{
  "num_hidden_layers": 11,
  "hidden_size": 320,
  "experts_per_token": 2,
  "moe_layers": [0, 1, 2, 3, 4, 5, 6, 7, 8, 9, 10],
  "normalize_top_k": true,
  "router_noise": 0.1,
  "router_cosine_scale": 10.0,
  "groups_per_token": 4,
  "train_tokens": 645500000,
  "max_steps": 4925
}
Below are experts of layer 4 (counted from 0) of a mixture-of-experts language model. Rows are named router (the router's row for the expert), gate (a neuron's input weights, with its number), up (a neuron's input weights, with its number) and show model dimensions 280-319. Each number is 500 + 50 x the weight over its row's rms, rounded and kept within 0 to 999. Numbers have three digits each.
Before each expert's rows: a language model's description of what the expert responds to. This comes from a sample of Wikipedia text that the model never trained on.

# expert 57
What it handles: Standalone space tokens after a table pipe or colon, placed before a number or empty cell, e.g. | 96, | 460.
router:385485483492503455486485546438539422519423543535582560549502483425411548498499584477575488562478508456543515504484489573
gate2:537521484616507479619554501597509479555544428475409507478561536474551523462509443525434448465487499414589531449516562467
up2:501491463555483535526495513579466498558477473533425602451590489492488529424460544500538554384569444414533509526568482429
gate3:488573371525510536579505479550508521554467506522479497506490545525510509604530474535502523416534485458541627534483444510
up3:479603402493499548506530521415477456572545530521562568573475503425492501530495450499513532466543487493526526550464435520
gate4:444493511527485540525570579496493464483481473474504498493504453428446453635576518556422551475555497453507443492418522425
up4:492497559511565589448512507457451449437505473490508505465531534442566492536525490554425463519455432526534444450477459560
gate5:430493525497490562511496436503547460505432479472484505567525573487586566497578510522510540401459481446417526558465564538
up5:536453501472497507508537512477540480486514498450516529525471518473552472536478588504495532391562538526485467501499505435
gate6:484488451498441469472534468495536477522521534541541467479420499520441442457573508441466494496483480435541567510531446485
up6:483513472466561489542487525533569481478550442498496574476554655432531552402530481564472508537500472595459454462571493526
gate7:534491515518485490434447522519468555484543447498490484509420406521521492500484451497428536538579520534495503567504539550
up7:493459445579558513537542427512520571561459523506454447542556495540490503488586490525475431537384450516535470452499473461
gate8:580528517552437455469542479470487576558551505491499542539486489467468448550491540481516580490493511499471562499552383391
up8:536485518464490544530526593551487385537503444454462457385448480587536425452491415540481497550490477490504545492480549573
gate9:542551458463487488538557532566452518574539453438504497591538458484501473532599430504528603498529455506443440547492573450
up9:484547579437575459610493516471474487457511506484567503482502512452509471458411481469466515536574499395560487420561466587
gate10:503517507581548513618493506533488590431485442467518427475450529569537510456520499497380449578466525426588571546583545529
up10:546470630421598488492508567543458545412484454437526451560451456501505563497590529527452542549522470535555428552582529503
gate11:566464538505596521479516495543494476445485449563393452472488489492543543488493475527453515489506442547549634455515442564
up11:506429564553477532511494483486494533442521491551440568496527425492534499470434534565458555443447581507488499351556522576
gate12:474466438584525520463500487564515586487459463457453550587509520601479526455535567581495507441548443530616528580494496467
up12:466471455451430466543492487519529595495521510471528565445537520541544464457461605529508535480526558522558491538561524509
gate13:495527487512522499449523543496551541479460549498589542527498513525509489526582537448448469399584497478501537561456480495
up13:515477492574517504478568661525543541501442501552578573542567522502536468498603530452405453538556493530514561555529471436
gate14:505449542562476512412483493561509500553469460525531498598535546564509451464532561553513431483534457454452555482567466423
up14:530547325556486482403548546509550380509565545550482460479538538495468459473521537445592523443468473521482571489409496470
gate15:549505511472483441519417464459446540531575485478438483483452473448513546431355478501512492601418517470492548519583539482
up15:506550463457409492565511412473462533520550517467573427477497550507508539363502532484494525464454455458542506508548508513
gate16:481464490556527467496518474502515523565568472505488551476542535489541552398548461595522505452458481573530574524485557410
up16:499537421520498514527501531564482472569436434533443583501505473527488478508554513510544483505534428557440564502492505374
gate17:513462487568515535487551589564498476463513464465565507420438516652498606529494494517464471473453463444495528493498549493
up17:496447456400499421494537525501452418487547477476556491498473604474474515547509462501549527492555470495382510418465503525
gate18:519469413476411468470497433465471476523489535512528440493527473479445468494563511494537459467485429529452475452482443505
up18:499545639437589465521527543487506533435493472470524524501482502487507545532441492551496520506513584488487504566509580493
gate19:464546517424518502478486447446479416427477543504503445549468543495489474551465462508523466427448457438404512479458498553
up19:414467539487558511450487365423552477484465580562513475492500545449484498532478485511546492473491505546500474463423478519
gate20:589498537531510499494426447548437450511521501494351570520525487446514512490438347553516495566406487511481569440503516531
up20:499388513496471460486441479461549558477478513575465556486518459512476498460428479520532482538471545557478505481515463500
gate21:539553468532568413512543451461481454494523512504576587591486515482485511544419454472476489509497473461455532569493519570
up21:544499443605654503502496447542485476487535490495504522519469562555470454541467386501485493609464492511466490453430436543
gate22:517457469452488468534502583542536463544516446518494468502534528521515520506563525503479508527610527499461610471550573429
up22:506524510565495512474561640537513518412465562452595512515491406554506471576442535503485528462539556485510550568470507516
gate23:496543439437544557513471489519497453602572498470518489374557503518558436467460456546465501503529513575523574491438586500
up23:519520445462485577459426520555406517510507450494408587467551458570543475519483437500509468435555411597508491590476533511
gate24:474527478484519454555576447461576514498526499528543449541422436542498515521469429499470454515450475512458605468484480543
up24:556463427445562455474518586571502488411550449466558525509487503480453484529554513527452484535445488431485524493605462487
gate25:519477513456516411411559453501524490527519420506581591498437436508474396508572493482436497617556456464533438443484424528
up25:518493544540479504476510512568480431465470446525532504500545460558471521575557493567502541556557480459532457494505442467
gate26:482468407427397481464574437481541499566525528527540462572558588491548570494481532426534588542586445483431569546479536559
up26:453493474451489541468519516503452577578528457527366528539560540535536494463564526488380470506579502435567599530556382490
gate27:523570500512476482469431501486439493476572484497506500487513406455518472421430552523471540525481509505557565537443527520
up27:517467426435515589520506520519512562540524466521467488441480622526551505549493443461485503441540435575496542499544479532
gate28:519594447477481516508544526542418474516547493403507400495486477534508457502448505538449615470529463436407445523406555494
up28:527480505518455513423438532533447591538503483475465563510542536508524532554524512479524422554456452629524541493471467565
gate29:513486560477469563525484481626482517563518442484442538472439490546546474504474480559448441467584493449546598540521575389
up29:541506498527484482409597348538595529441500542484462497515480500537494445479509492371519419427487588561431527559529489524
gate30:534532475440458527441463548516493498486528529475461433478500561494462493624449527532546560489495477495535523582477530539
up30:474464535528431428607538430504505517451477483581505549513572494448553505367556496447447433541512486461502530512560483438
gate31:543519454577558410446470404466527510531511468551466559523554494488488528466540544507518474562415419564555498580484485518
up31:493453471463484568499471612541470478499448519457494457484470499521470489562437507470494454519526532435544567473518553560
gate32:479466422572484531469480424523503578485521502521557543491379457550475517470512537502430562499405356507588492475515426642
up32:487568495580521499512427492445428510522580490548459513386589569438562503401471469558492513537435471507542501483460515480
gate33:490528516558603511499614461514597439532469505541605581511473481447484385532493465463483474538538543538373547477387495490
up33:504451520583475457507479533560503544444456484527492528509534316491569417518559505501412491506468436495525530513540471543
gate34:525568470448444510478465517495506537502552469455504449457576497557576502446423477463414558457533523498446570588476543556
up34:494514537576495505511539468509471436521430552465533478558483418449413523556535535502508488483493474350553439509465513448
gate35:439510539500492460509642442492527393469533535534568440518437512475540465478431523496552504452512524531475485447484566433
up35:471510512519491552598480483497541425422475476486596527544474488466536451607426551474460522570484498549536470452478498525
gate36:480427435542508463506499552489491541426457526460494441473541484477515558530481520512495503561479529566523419489548511533
up36:559553473386455466573516455536494452550531490558479524488536554501478444522471474506535508428529456475467621548468528371
gate37:527496442537480448451519409537521601565578488545477548555590451547482508511508502519510484637454461546501494516568462550
up37:517520424523570505436530446503507444456448558435555483440448467522493418498512474488487542428552499414406433517396520424
gate38:485562458524471503539472523553535585458495533530487491535584443554508548509419555530483439381492497468499533493518559508
up38:494571498456484537377497539464386537521445526462468426564527519478520574545548535394529580474579465570450560579512493427
gate39:533514510519516612516517476569430507512537421401422445459499536512611454541435465556399622452481491508478543496542476494
up39:473343497462488470407437485433517512546494527534517457491540466509486508511432549575491534501422546570511475411603515543
gate40:516463462477485514506536526438524623562469547523510458493476484581437452492492551488523537458464497542544529524426471475
up40:468488490452534471515521514449557624559487521504553402547476486593427459513473580490518463490411519546587522504455456537
gate41:517592449459362564567556496510413507530501506447479499509403508489443453445477447511479526498538423421520633510560402426
up41:521456493600451449498601536491519516435505475503434517485493510585499425525516567543514500411495495497433478506497541469
gate42:538527440520449549468467485543478487480523471502482576481448477521478418528523508498441496529536462510507547521489450515
up42:534444506558488469434471496511512533386482471482535474490454497576578511519490474494527511548437540595458447528521513485
gate43:479576447485549512563489506479503576537548491577490506451519435487448423513564508538508546469570498541539477429428472423
up43:476496515594493585473585489535491611507460514496492475552513471501581488529488563527532533500570528464494442515541489469
gate44:577561529443438427577539607509477477368545489499450441404530400357529554574459511485481517610517498528569561487542455522
up44:483510531529479536604445497505482483565460513473487564523464469469566509493427503536440534462484500418463532464578506472
gate45:511452475558562627510484507579520543453435461451498462527439606571497514587537470515399517501584412504469467498555371494
up45:523526536470491372412535601507486496542464498521458495539516493484444425451535547468584520556464504506465465501543592488
gate46:492495433423483491491463472537454578536511429504489535484573550505479570504576426529507523512533487561490514656491548498
up46:469553501496544451564563444427534583463518537510533517475364452509454466523474508459505494527537504460530479482641429494
gate47:475568416495514609591449610550462507498483472492454519464561545426546527523486492518409579511546415418637564491512522482
up47:501551502583547455493436435440460588509517484561621564458471529514516432529580478488443498451540488505412462551486483517
gate48:482545463541508520474491465442470603634518490515482458520575412503500433472492502561420527486464456537590547510508440412
up48:456567492513536527475465488456484588632496523508474428520606426467506420534452500536458488533511460488583537496441441454
gate49:562444538484440581411515443545491415459529498469427477521501452484506462536482503566561480557424523418475572481506511475
up49:483525395529522511525566476458607539603478511567529610494516530464469424482564538489582514480547528537475499548441513411
gate50:454536534450486592581553564556534370530452485552501523448582580422532520593513500482554486475600461389434603361447488483
up50:461536535447475523586541624504492417525454501521517487469634573431537533612443494506548465497616518409445566415473511502
gate51:460527446488536556637534549576542458573511443506427484559520570554504504535633456562486567424613494514423525473391602446
up51:542521523492552464499528476466590530495539526515555533453470447432530368553431568459517563587535511440515446457546498569
gate52:514566428536540443419524356552584531525472533555498575572449579523496468492562459464554376489488507476481537536460407439
up52:515501546474520497532433473481510559454516453481521547501407505518500480557506493524474387540464536579570451489572437528
gate53:537516581479463495502509556520474384512397454511457375495529511514495528529492507485568483431447518441567553439471471475
up53:443496510444469464554518498542512531513500471499535426555475509502478567498654471537503401500518548527417531528444538518
gate54:559480581483520626502496505552453429494508455433494448497434603538518509566485460471454504439450456484435523438485516468
up54:498442497472481510496452439508465485540564526505537419460551587473472491471426460526445482525484450379554600429603473472
gate55:536526527494489408533502553401536611507524514553517544455475476492505506551384543536481426393456555593345458517538454499
up55:529513512524458468468621535526548486462477523519498500591561513506491485544435557486553462471515556508391492510460542490
gate56:491519448442511533518470577523476530526505417475475577517513491479524447535518509528479501492544418458542622505507474584
up56:488437521510478443557482539509577560498480477498539579520351514558436512471601517512450507465474507471439503537567438492
gate57:498524547590473541424439537523451555502476490504471608520435580502491486460565493486436563478504454473488525564547434489
up57:514494553550458550488519625499466600533501464495473640420471535534536488388580519496454583524545449567556476507550383437
gate58:493467406501503547488506447560543543615515451503480476549474480653516475460501482591524566498393431503520572592533496484
up58:524541476441517558512546496501479533517439485511428500481551615498482425514629493478492491589537426605674461449532485487
gate59:497516504551457423539572552445538421534524502512479552534495456463494519419476542418531505528491548428524500451524527462
up59:461457487441561457448606459461550547535552529519488553455471469441489512525457581525534527476488536593587595468574573402
gate60:483476500493410514510460424507478572544404517426536452513466370515486473558585518463445524557465488514506471485570485500
up60:469534544530530516493500491505419441485483519449572517537492531510490543486510475444510524550574499465586431478524454518
gate61:483505497538571564510363578536415542508507496499544464510479555480493472460510491461454496507588391480603505525492449555
up61:506507470483492555482635416482528463493487511490457473486447473538505489474451515511497455471489568541436557460550509472
gate62:486424502499530552593450391507515583443490478499511482504493509628450502455476533527492557472501537541538495473617422502
up62:556533477499446424492501646546478469442466491469464470563524489437485526522458479510554533490503467514550538512562589447
gate63:534438439514576526434408444540523514540468403526489524570464450591485435513560491635448505427494550547477536601543539392
up63:497471438557531502501475571607484489523476439450512501549540385499522565586512495525530563480469451552573547532587613437
gate64:516556551391484419584524522509440588531578522477468526501534403413498522456444475535516484487489506535477447493510497507
up64:511482563542528458469504549471472475432531478447551506483401436525498499479508477485407414482451517494430413471508589503
gate65:476411530580492467548459472585547511389397506475510398550546495497535526481569496535486458423453538580529440454600560536
up65:440435529508586430597510523505513503415478486498505490542550439496489547470544520526486564489505487593513427490548510517
gate66:507469573494535490492496515481460562512527498490468495471522518542537517490452459552521552493483572584552522556556570487
up66:461548455551438502461591430507501639478496538509533463549553519448536540435537537454505545439543493487593478549519484434
gate67:499441550533489494468542497531527467552493551472430411467515520482488598521459567525530444560485481471576550517491505435
up67:478546526567447509501527419517509494596499527460453464445526521535485539512419542509527469446502486471572509526524536406
gate68:512510520487526526467551525473547487511521512508566402515503530495539446423536464429554557527540484480556524539533545498
up68:537505412540509417411478497490561517536477524502559455437570440624480549535478534525518534477507509561466545576414569484
gate69:565474509508545385502472499473557481487554483535489502481524457474521432459498407547430508646474526571564564532518437526
up69:507580513537440460516496521582435529450504452478509512483540533497441494470539492482508543463460434406539546538471458490
gate70:591553512498533621514490471619450464518536442407442441482456541519562515448463443500454556500489420463514552482492535469
up70:432454472465542497478446422443498495572447570601529470489610530516392511448492495503555426458518466448578442415538464476
gate71:477463502571427521659459550555508469465471483521565555440537447397514500525516498554475455427525470468433522408425492502
up71:486549555483518513501490484558461436514456466508524506422507517501463579526455476536400457447511459561432516579457475477
gate72:489534510530511544482579523550488425485455490454476533477477508613534529558511519465566471369454464476411451444464527439
up72:526499533404454463560569591480469452509507469481560512521568467488526516574462513477480543542469564543513529469556495453
gate73:508559511492490534590443434532485571460535498431509482447359517550479485522491480535474558390489508400417509518447439445
up73:484520506445557474469529479460525518483544537535556491474486420488431570446484561535522510400574511499518461496470508408
gate74:491555464433582452483540432487520567552532541549540518464527514542486536423582490494525447474502530553523538503462433474
up74:477471455528559452555617349520534487559533540518479580505416512436495482465552478508519389518554561501410572492458533448
gate75:550460522512503599379499430607389476430492491468426413487526466524508570550448419482498558392579467561552536500467542518
up75:532432555554465558536582522477524537485484498500453457516451439536489466449466507480478592500543530480507491397655481444
gate76:525601461581461575519562548517498523520475498526494477559525509470467386571508485483477458492560450486583488536505480436
up76:496399486434493454499420485529459502483516502481492547385446438581504570450519508560490585555455502512445503446526491569
gate77:471444547435451440579567576518499517555559530507493517532547377447434522416478473583535409410479480470546505428550513473
up77:516522542510565508490485530436560427445543479487526512494390541439543520513553441461544467549517531518421430448503521540
gate78:541470395570580524488513374628497454548473470431514485484506486577517490436626438485466469585557441481500481489495516463
up78:466529551503599569597553504503452439563524526507520441542524604483467472510584416480500479484572518426593474452514418476
gate79:598494563439531574523577507598442477507465373483418499519428606567550455514491473551423579519448448466501565521505479449
up79:477437480492484536396441432493468497437534503464484478412597400537515515501432574545488486499415482598569533454603509518
gate80:478495415539527520594474644465504565418482497529558570565490586492560481495485467452482517569477469406456406475469481562
up80:507481485450474491497466534515453538488563512508567434541441436516478471458541501474560558471520507545477484514578474527
gate81:505606447569488523483523477518499502503511540485571548526442517515493560545508519474500406444573507485496496519436517443
up81:499526578471507478524602731484423462519517427468529487594454476452445500513521506524487520570500457357536489512544483416
gate82:494498435524478514521555452560500497598435469488426477474469536559487508452568449507434516511523460445488516572504521432
up82:509537526477503594528428485541447513422462519453455452484452428453516440639482531499446495486480488540547416439528444510
gate83:536490536524434421452521518524426550463474530472501443531475378432558484492443464508461440488525471465457438529523567432
up83:544444540484482437482485583571489386436573466490470474481512487392460533584456448562380451551492520439445537446554493490
gate84:495482537461518474571519617483471538479495504479543450525530530516471483542571513467465565622527448415538564442534452561
up84:481532570498539459528488583481447549469505496462566421516519511561497460538568531501473542613514498465500540431492473564
gate85:621512547473554617507518468631420458512514416394385436518501570571517488542414427525437585497472465453511542456502540506
up85:549542507495482470533619517486499466490527508494494522538438531514530468442494499435540564515493505467450490575425498438
gate86:444569505428619569519456552479464427437442506511536467479437611493472552551490488499531523465579536434472446440411583488
up86:436498611518511604548360504493500592485459480507528456537569573488518524507471508563451464503574614471512466491551527494
gate87:500542451524479482525491516559560370541515476464576492550455568540511467462576453496467540482548487396463592542407466476
up87:470584475487538564527459399517418445444490547472457508527578545552464525569468440450536531424469427444493498412483517553
gate88:488502467451568493442528581452448397463468514506489534462480501470447464506473554510525509545571479429502487331548602509
up88:572440567559455519525465443568525591514496455482481473565526470478568515452543450499511523462405500556523516598499437529
gate89:472495523469485561604547538497462502551488540484497415416546491522515442527580493554479578448566538467500466548520431428
up89:462524444502600508556549437513528501388507481485509562564494479502555512374514524486521474447519472498487520492521605573
gate90:568539465536488564526490536599449368454481460431500388525512433502555579505492461432537538556433500465486479452420521522
up90:485493433502496553507518545525555524581422485545507446485512543475474527505578543492585544462538461531466454423460479482
gate91:485493426526528555466459410515510452572536532496498488478547451559482496470534530473530447576500500498526552500409462533
up91:490495526473551555465441437480471469586527528546439477534617453559465477491498493441510438521516469511513544518446434469
gate92:560549422507533437519467518490504470485517471502539457495498509490540580430525432529518428581478474411401481547434485475
up92:511537465462567468535525463455538372477529477479543448510385467485433492516499471501505414648447486460490493392448559446
gate93:493553546544449539468532543551436387555548481473435486436475500499472463480519500501508482472487413492529559447461556490
up93:513509447496446509530458601550522540585562452492500584480469513585416548536567507572526483517606482534518586497507483450
gate94:481462442525446531470489538549455511510508500456515567553486547409510589533553526499582510421484475518567596441500441449
up94:498479440376550417500480494481471551549541523498526473484486468495460515492459495533470531572470479530505509474498531465
gate95:483550519490538480482526537473501510446536502470527503472519474531497415408458488511451452464414474463533440470486582529
up95:516508451573604489526560450497532476470496508481506544591469582417490477497473521491499477483454505454367437452468493567
gate96:514531510612470518514422590542454533415534461462497579529538462538543521381529495530438439478505490492553458531462559524
up96:518487462564447482487444579500428502486524523505490475528503481621480478402540446447504588457556438482453507489523365443
gate97:472472488454536493585521369596488517525523437503470543505521458549487552500614421449486460480545459518534426455590507516
up97:503498557473502414455486563429455433465550481439506456480517431472464521513406493493512511472420573495528403556523638485
gate98:465437559624456558560508534552526477501435481438435528424507577523599468511466536511446538544475442551433464439555549590
up98:502500438461510598448444435541459527494485514502505427586478509524466504475533548486518595576520381357501505494476448525
gate99:483507512521444526486633434534533576513447519457473421529549534595499540530441501509509527462536527509507542519564484431
up99:495498492448482465450532447482481519551498479523516432530480499497451432444566493521496526427569517466527563560520447416
gate100:490490381534544517422378371499533639502443547456523462496469578501479523482524486389514449539423437630515494526478424464
up100:487446590513527517566554571462493461448556433464511498486409404479478524487468474559427479530503522523587433415519558547
gate101:617560489547458564500543602558397489490476446374391428583428552541525516526516477482429546545504428520506564483544470510
up101:507371442445422448372465433452491565512530522502495513433507338516498483446456591505511536441362412543484544495612549535
gate102:554489556550495527532553505523492409560537452504377560521525545485546416525447499512490497542471459415445554510435511421
up102:528461523481464476422520463464478517510499452443483426488427465615501522519497459522493521485476611659430494659577552509
gate103:486497482578418479453529452485493455519452528516493452521557418427455524546445550483490551513542548420495471464467591426
up103:498467553430620464547494520501540544464508459470496514456509539536552484490519479506464472518481514571505477505576432556
gate104:454576494534533609554506486505529494595448457514452413521535597426513497501554419500505552521583508467468606391471501525
up104:434575454527542611542502444496516459595466471535449472505558591438523486512531402476466576527571475473467626456486518491
gate105:490582534518449467490518471418512565551543535499465602584473559443491558450458548437526456419503524540522492464545541527
up105:487572510576459571543405480488446501496511483455488491512526490485521521467442432494443423530468502475507470537455565599
gate106:599547494506520622484457475634455495526516437417401468502477591519551450514457490474478562531469418459577565488487484499
up106:572492553536424465535601523538524448440553448430478534506405482545566487537497484475521525525510565548340502633482574507
gate107:525586517487412483511630494590423368466452492448451454367524468490524443537481476473471435442475447436457486422517580475
up107:497558588536404446598585532473553490532481445513514489507484597442485436449527580506490479502528541472451490481537554456
gate108:510528441546492473457540416511526497544504525494473472513448445550495547391480471607430500486451466536474468527447609557
up108:530422530496532422478582558484489460501540483502442521448482522598533552438363519629487554486500491513398474467552510497
gate109:489446507420593501451495499519523436443540527451507463425504475406501490509469544456537507510548533533549453478529585545
up109:551481543511451474474494591528490524423484452468509516512510490556561480463463502497430497379515528533458512524532504507
gate110:527477517471436448492388446530503582466524537460467480495523498573460478442436502496515544477439526495488543469492486548
up110:525481473467489480399437487480453517530540538508417457545577445468453470526485527481451519529460512478585490488476520441
gate111:513447580514432488466555511591506436457571479495434491474497483503524513510486522515469394520497427499548528431512537535
up111:482600493513524544500532493558475407413542482432474485486485515493548531464402445479482457486525534496562492563526580539
gate112:490535441487495554581518544470509423451442478494529442497465502431533518525534509456534544614488409470490454568484534578
up112:552443460472531476336439473561511533421482457488423536466569547491512575461528513540508535398478500576434505489560467511
gate113:530586505497487445455477523480464448491535507445550465472543379489533506431437528520521548587453523462535531526443505521
up113:523443473537535603480558454535493541499542462513413536532477549503518467588575485524480490412560463568504445488569536469
gate114:529491447592525506416460451549458555600487468515470533553456391534509468545488479483522531542490457556511512525539451527
up114:497527457478500527548538501397489540494583528564552511524470560483453476439511553425546514543459496465597588565447423553
gate115:501460417590448341472562513522578455529550489491525529612573436613505484380587523475498516539479465502468461537393521477
up115:508575564522576453544459580404505454468530499453467562499468594430445530487455497501468475554465522420476446476401511565
gate116:516472533510454497578536489494528538506502512513474534482510422431546507418556457519483426451526473435444437466545511441
up116:527516465440466547458592588526450498491501497535459474461517542523513479576428497471504565468527527544466625487482461547
gate117:506482456537585577613490521543588561581441497517528571486436482538539437595515560515452571616584530515461524416497533533
up117:506502459459505520533531535471477460449459508517465530402555476442460417585430526504486467550496503434477515470515464518
gate118:481586331593557511544550515518534425485470520486557491498453577472436478549534433492455485544599442505490469530422491447
up118:534551500458464479431437525546415517588463505528404475404556482525472491468506540459559451485435458459548512481528465464
gate119:545437497501407560552462612510513489445438459453458441501579551472531435488507481502499550454533489413481508537506547518
up119:528564512500537512493461527470510527516505450513531494523547515545482464538448418484466497593538544471392537581455460459
gate120:523526515599577555484612449521511410518512517511502453606501509579525440559563479475480441589479425604476467586453474427
up120:539489655511547440437558483510510461432496532498421492469443481531503501552495459469502463538435490401465523480478438525
gate121:550506479452417434428520431489482517522562542427517426541506482531495549485484514492619503404409540576428455498481565437
up121:449529452545513604562483477492553511484424463544506525537474531511481498545595515480461575463625458532463535487485510470
gate122:503516509501545501549524517450515574473506564492549509482455565566514545420539465459495508504577537453440475511420516533
up122:521524402517524540464458422625440448597548490472403400550499475539523434538491437533454504491497453517457560506520458510
gate123:505498493500560539465563513477461484452514487445482483514466528440478494471491472475447477528508481369498490482518600444
up123:504457599436483480568513479496520613447479480488455409496497437430564448474485533601518563503488539560549529526504532468
gate124:488488508588515520516573516587563469540519465525518499456508501560499553541483575509468397495433449445605567516483548543
up124:522484572413536458474428502480497496562526502486468523412515520414479611569437522532498454524469506519456529472511551506
gate125:493458532508384504585494586461436551516424499466508442508414359471560516534473510492450518468578513437567497519493532462
up125:520540493482458545499448526533476535507488458448395519486565604569549443423449488486557528461506473415459477490506494490
gate126:496547402560541499516499450481493535526498507540484467425503489504486435487565478522438556497488410491552577509460479458
up126:529472531437443540486426573489524479499510471461544507559484505492542580548426533457543482518426572532480440507512454565
gate127:603509553493546535491435488597441446431497503478413500443526475486564547577419462500480502527475473398561516456442440523
up127:451585497588505584545469482562527534487453460450485422531492563484546504556573501527511404464532548502493463555427528514
gate128:488546446523477567465543532552495463515468445439474445492445532520560441503547490525446541536567485542470466566543490515
up128:494465497502589516585451563470523520463434539514561478459463526524536531539530476456469568543591534462528428423457496589
gate129:551475609399514414556468555485530407513605518482456473431490595463491517416450387550614522566511515474496516463523559475
up129:495478486529570591465496587472466566539538490554465528578545455513516507477488533538492514520463571547464538475501483491
gate130:487523456490571432568490507511470487478547476548544594453464524611486566436607392472454498470414476509395426496473545526
up130:495486514612489592520481499549515432473446463494471507470572454450534498503464520528545541485507487513469492594416586447
gate131:455521488499504450560532589441517484535571482513538488572458550502511503570503446513490579462573509545549467569441545541
up131:466404571425519513519563558506447456560512477520484498487561514432484514534469504596547547362507486648543491610528468461
gate132:465427513489538527594443493524513558528490487512477489479380502466450455560594542527421541556527425507471528407540367566
up132:473500508445446478618436537492471528516449507511477501474411455464467500575486492486424508513491434510468526459460393549
gate133:482541415501483445553521494549500450541519453543487545438478538491522505460598471485454442505502396471465522543421479518
up133:521428523471512558493491524559465417456450452453518426541463506550532537477607474504475526497456476533499501504471555507
gate134:527538573488553374489526522457469496559547566499540555438565455434449541484468474505583432461420515503531522486428503475
up134:534508470480512487420534455484417557523507522421493417504424442554506503504509449494548511413441495519519489507535522436
gate135:470495524449574473529486522513527518535561389571480572489540429437509458514502482540496462545526489663568555605551482537
up135:513455437528614471460480422505526506459448494527549505527426531541524583530582470507456439597453497512443465457528404549
gate136:475484509502411474506522499519510486586454504490451632429515387483536440531532483491534445518578498449457511532478508493
up136:488461419526488584524518446501483507606490492495449581497398408576540449531453416501500530409519458500421521517434476469
gate137:506514574446521487457501556527492486550572494485502519534481482396511470531575496548487445527553503479552547462534503359
up137:528520469518516562521492519549507506469528453467509530513514515511484491538605496584441538529510404565644500600475424446
gate138:502465484465532461538370551504537572544514501536567502482454502502505592585448542562567482522463400414514496483450463558
up138:490559484538454610470546460439470480465485502449463508499460486500554423475548471428464484497581609543487465537482539452
gate139:505487567444487484489663534458557558509433463472533408573553448528530459483563544484550498490507558545445472493520500488
up139:526470508467548474494569491551554465457522512505507515590533499436494546456455515468508581519532486567534580564487516508
gate140:517545498472547481443541467504529467517481513524472565474558459550480494584451518547538486423487544431387495450555562439
up140:459445478507499519555482542486486548509524476511513437507522599466484548384571516495521501538478450531583502529479383508
gate141:447542492431511538575395614437448574394527494485544528496536446465511462550408529550498512504508575484431425514549537527
up141:493499470446557566555450566484515520416524528505494560411504426442472445580418574522547468451398497499497523464484496525
gate142:501524457521490576499539538584479537506518398445468499456467526496557397519518417541470544350490469511486585617512465375
up142:464523546407453474506510649512420425473489468456530449538474515484499544568567429488504528488488453453466510524447582503
gate143:470541490485495523558449542493548451417492521469569486542529450437450495529499549487434444446574507429564530503418568503
up143:475535530546599568465513466528463483497468500523483536506488511533491473570552487515464444487418472571546512510526432508
gate144:493546527562516498521537448510483542524519493492446513470488459462501399501544517506504533490548455519562441543456495460
up144:494477452485445585498472535477492459448491502464521494485433539559527578510463497469514485486466530468445526440468478543
gate145:509477496470564467547540421451495547433577494560506556570481550501565506343511560399536530495451432521557435437620466534
up145:502497447493520507506469481510547442395399448488448520464563514558540544529458465588501456536435508512399465499502522560
gate146:495468424467629507401558518517503481454492520525505466551488454538466511575485517498605521539569518528438502455549470534
up146:515437477507458528484549437569479475515481524509387501530558468573491478545481532536549502448374494547587537579465505431
gate147:521512489502520465489570548467467463485505454485543525468382517402506508513510499514432552444595484469465517589526495570
up147:496459460484478490588437515494547514515533465534472466470590493379557515510499500566479534475543524673555508593509603438
gate148:485505490444518509483444446520454551482534498489482492506581481474490479525507444473511476483598541484390427506510604555
up148:530521430486483461467509460491458541462468522495460477479558498560485475493428504456531521458501422428485524557487516557
gate149:495473527470467517449478549504504548504435520456507464464445500617445557577524538501492526564502439440403482420452551501
up149:508523420554536493485484472479544490504536451515579497556490511377587509399555388452504428513513544573578448576502475539
gate150:519448566480509520579516471458515448476491466525519453495430554540521500436578428468493512502544546466328500437487472526
up150:465399447450572532530454524516544518515489481511482462493564552508470479510584441594478403480511516546560509502527497501
gate151:483481450458372480563544527514504464446492519523527447566417509585485464508503360522485455488590495514428464416503434533
up151:492535468464594489497541391487526472530533467513503464459495554545479464472552504504479452509509489437473396501543460475
gate152:590560412541506517493495471549503499518611469459503472528431538459474467541566496459542594502556451475435570506445430434
up152:477547592487542542514472433489480490572478557487465512473454486533465512553463445455447423456528467411490506363448493510
gate153:524506534558422511559513485511477506490504475474531469545518451479546464550493497513526517505559616521531413512529546467
up153:507433506644479502510513425519472503440527469486466514437546423507514444562520498533511553505581613536568479451547453465
gate154:510583519586517421535599489465467559528561510486535535516392453495470462304507520470519440511480493482515432492462493537
up154:538523578491419517520499621567382497506475489465586483546473478487526523416471520468499531534501444465512469494549373526